{
  "d_expert": 32,
  "init_std_up": 0.0794,
  "lr_head": 0.0125,
  "grad_clip": 2.0
}
Below are experts of layer 8 (counted from 0) of a mixture-of-experts language model. Rows are named router (the router's row for the expert), up (a neuron's input weights, with its number), down (a neuron's output weights, with its number) and show model dimensions 64-127. Each number is 500 + 40 x the weight over its row's rms, rounded and kept within 0 to 999. Numbers have three digits each.
After each expert's rows: "mostly gets" lists some tokens that are sent to it at least half of the time; "comes before" lists some tokens at least twice as common just after its tokens as in all text. This comes from a sample of Wikipedia text that the model never trained on. Tokens count by the router's weight.

# expert 67
router:508513519555516516556466472459461504533471513480495477483510567539512481511484530474491522506567520502539499504557553435480501538586415532459431505557462571489556539479555489543508499497416565
up0:461525463493548506450518471466507448551523485528530539487500513474466483531436502508554486522534528550485461477504544462523480473414534440481513512593437467421570504572492439510553511482489529
down0:430457507455456509527445533508510563526441511517493494536436457554483510499468510449527394514420489536504523551500556537511541452539547511512518503425484453486463548526555498536463471481432485
mostly gets: " was", " been", " is", " are", " would", " became"
comes before: " a", " the", " to", " in", " and", " as"

# expert 227
router:491563498536513523517509500523481444509478524418564481567553524544529477548486503425464572463501475453510489483543540490440468508555488542490500495500451527537468518482528470493526458539440546
up0:509472519517538491439558517494522453550498547469598430529500496592510482477502554521548492514481483521487445533487438553499471497499503551504499470522549557493485439469481503469481529498514424
down0:470475513482458558604488496486483470485547506486537484438513518479604507482490555558532559469488496545548522430512478546472461568506551530439537448468430493519496510513580510449491431503466498
mostly gets: "See", " Born", " Location", "uthor", " MP", "ordin"
comes before: ":", "ation", "us", "amily", "pe", "ies"

# expert 62
router:562533539517551469539426465531442505565462517472547459485555538488511452523469550449541526502545501466550568479545541490463459544581435543497448452534496517542526482483552447536532494522457512
up0:441462482537477497572378531496437470519527494471561479475472581553518501522444484494493466465503411507560461542524496496542490506408512477519496453534524556532565463470582473502493515502479520
down0:492505476558532480459433542509511490522537487505435533479459555518491550526477476591531524544505484473543472544470453478463439486497459501506413463540473574524514531495452552457497497583520412
mostly gets: ".,", "\",", ",", "),"
comes before: " and", " ", " which", " but", " who", " a"

# expert 131
router:576577494514511499551498473475499478502461529482545465482553538471524484502498560471463518492508438498557528494509536491426477545523459559486398475532553566477515514496486446500525499499417502
up0:536447473489548465529530540528519486452471482588514480522483507537474515454460520519483512478469516516420620536523444565577451535499588563489452496486503504437564490418488461512514517486506541
down0:515562521510536462507439533472517459546550448455477549487508545529505559451523486499520580450493526554505545503461490445519527486441529521481462538490566548484502519547494501483488517461580484
mostly gets: " on", " in", " at", " for", " under", " from"
comes before: " the", " ", " a", " his", " this", " its"

# expert 237
router:568518555511554465543424467510447507553457516470554452481547544494516452526449553443521514499557492475556557468529535496462457530578443532501458459546496530552534477468552451521523513519465505
up0:514502480494487496495530484525538499488415476385452482504516571494548458556421568459430523490541543525487529392504479498474486501519478438503453452585508461467494511476539445477506494517476541
down0:476453531497557471505501530530445512532445510531400533498512455543454516447507590508513526529479469462483459554521480513537506452454529501522556498556485507528520527445555529415469512527508419
mostly gets: "==\n\n", " They", " ==\n\n", "===\n", " ===\n", ".\n"
comes before: "|", "-", " The", "==", "===", "The"

# expert 139
router:562563535552543462547468504478470491491446494481535431478507582482518463505450532472513494461556502453568549510508598405455484502557456513502454500544513551495534510432524484483552508529458542
up0:599532562491500474545496469518460518555492541457546506501513517505565459479439616489459513527517472455482520513518464442482506477493486514458409460490468525525567584485512503581577531465470518
down0:499481554478514519445529467482461492537484505554509555496484514528568472505508507464391535452462524526481481519532482468510481510493484542472531463474503490558523493446517521453534532554537530
mostly gets: " and", " that", " which", " but", " they", " who"
comes before: " the", " was", " he", " is", " a", " it"

# expert 235
router:526562555505515499523434470459418496532448535493570433484503531530585500494473532466476574494516497502527551485525588500443481510555500534442494444563518540542531509488504463517527491516494586
up0:480533474457457465440530542496521505491555543476539450461511445514527483429465523525451536486532574467538516469476529488460528528496444452508481501534566460502587510524518553421530516441527495
down0:501439527516554525500502504492472475491549552518438462505516479454446534540471495504498566395532588473475583505461460414558490473507545496553505552499441538505492476562475531477545487568526545
mostly gets: " played", " join", " work", " includ", " took", " return"
comes before: "ed", "ing", " to", " the", "s", " in"

# expert 187
router:509525577530503454498452415490517477529477544493529421526578510514572473540450562501487518495529448426530506487514497445470460502508460508526497456566484530511602481485499446548542474614465554
up0:541495539489482533505482453474451499514543466519507500493541411530464469445511479515495498440479491504531483567467615464497516450567492475447534518487542529502502493537552528486459444513483454
down0:412483515482471485458541466430517476553524504474479504416490540512546565508442562503518547499436496489485460535487513510482568518454552524559451546512438500521500525461450528524495560497472478
mostly gets: " United", "ington", " States", "ford", "ville", "son"
comes before: ",", " |", "\n", " (", "ia", "a"

# expert 243
router:556493555572494484578490475528491515493475588452541427491526550505566463514537517440442553463557415447527516474514544492486510479525487538435451522517515476532510514487521465465535474513476607
up0:501590612526486489495488460433584598491428534513480525525482524472524462450519483494468495489523510459517444501500528477518591519585514403459517449513477533513513493521528503526490450455572507
down0:499539510575525435511483449457553448476462435451508549505476520488470525560521553556472565491531483476521513473422498493533576531551426422487522497473538517449539488406409492442562451496563454
mostly gets: " develop", "stru", "op", " eff", "oin", "ograp"
comes before: "ed", "ment", "ing", "ted", "e", "er"

# expert 12
router:537529534517510507598491501486464496544447515468528481453545532471518473488466514490541518518524476474564537490541595428457502526524459531508418492556478551486509515497529463532555528575433552
up0:486429526485440558501531529443509455534525491519514449548377535420503574453483546466464485519499490418562501478515533541514573542518505554469549524465515579465476498521576406475527507500476468
down0:548482468535482505456453549503514593497439455489446579463409516473509480515510491460498504499546467565478580559470539471445546496495562484523499439516473499519491490484423453497427504528537520
mostly gets: " during", " after", " into", " when", " such", " until"
comes before: " the", " a", " his", " to", " in", " an"

# expert 80
router:515498578549494487533496498485452511503414526437604460477521532538593471513492542449513565460517425458571501450518477502490486548524482510419474453505529514515524523477523497534526435494478562
up0:435517572539471457512507424513562514474487529511450535491481540482449580514478443544448466507572450503507463569483505427461483530461495583432510465540546470518514480561566483467505475466444464
down0:548501541510472440461484506457591467500596508529535533468472482484451518533497446491460506488495492539464552589595496495528480552452485516436476557544496422441483556505453497492448513497485475
mostly gets: " mov", " pre", " writ", " oper", " develop", " appear"
comes before: "ed", "ing", "ation", "es", "ement", "ce"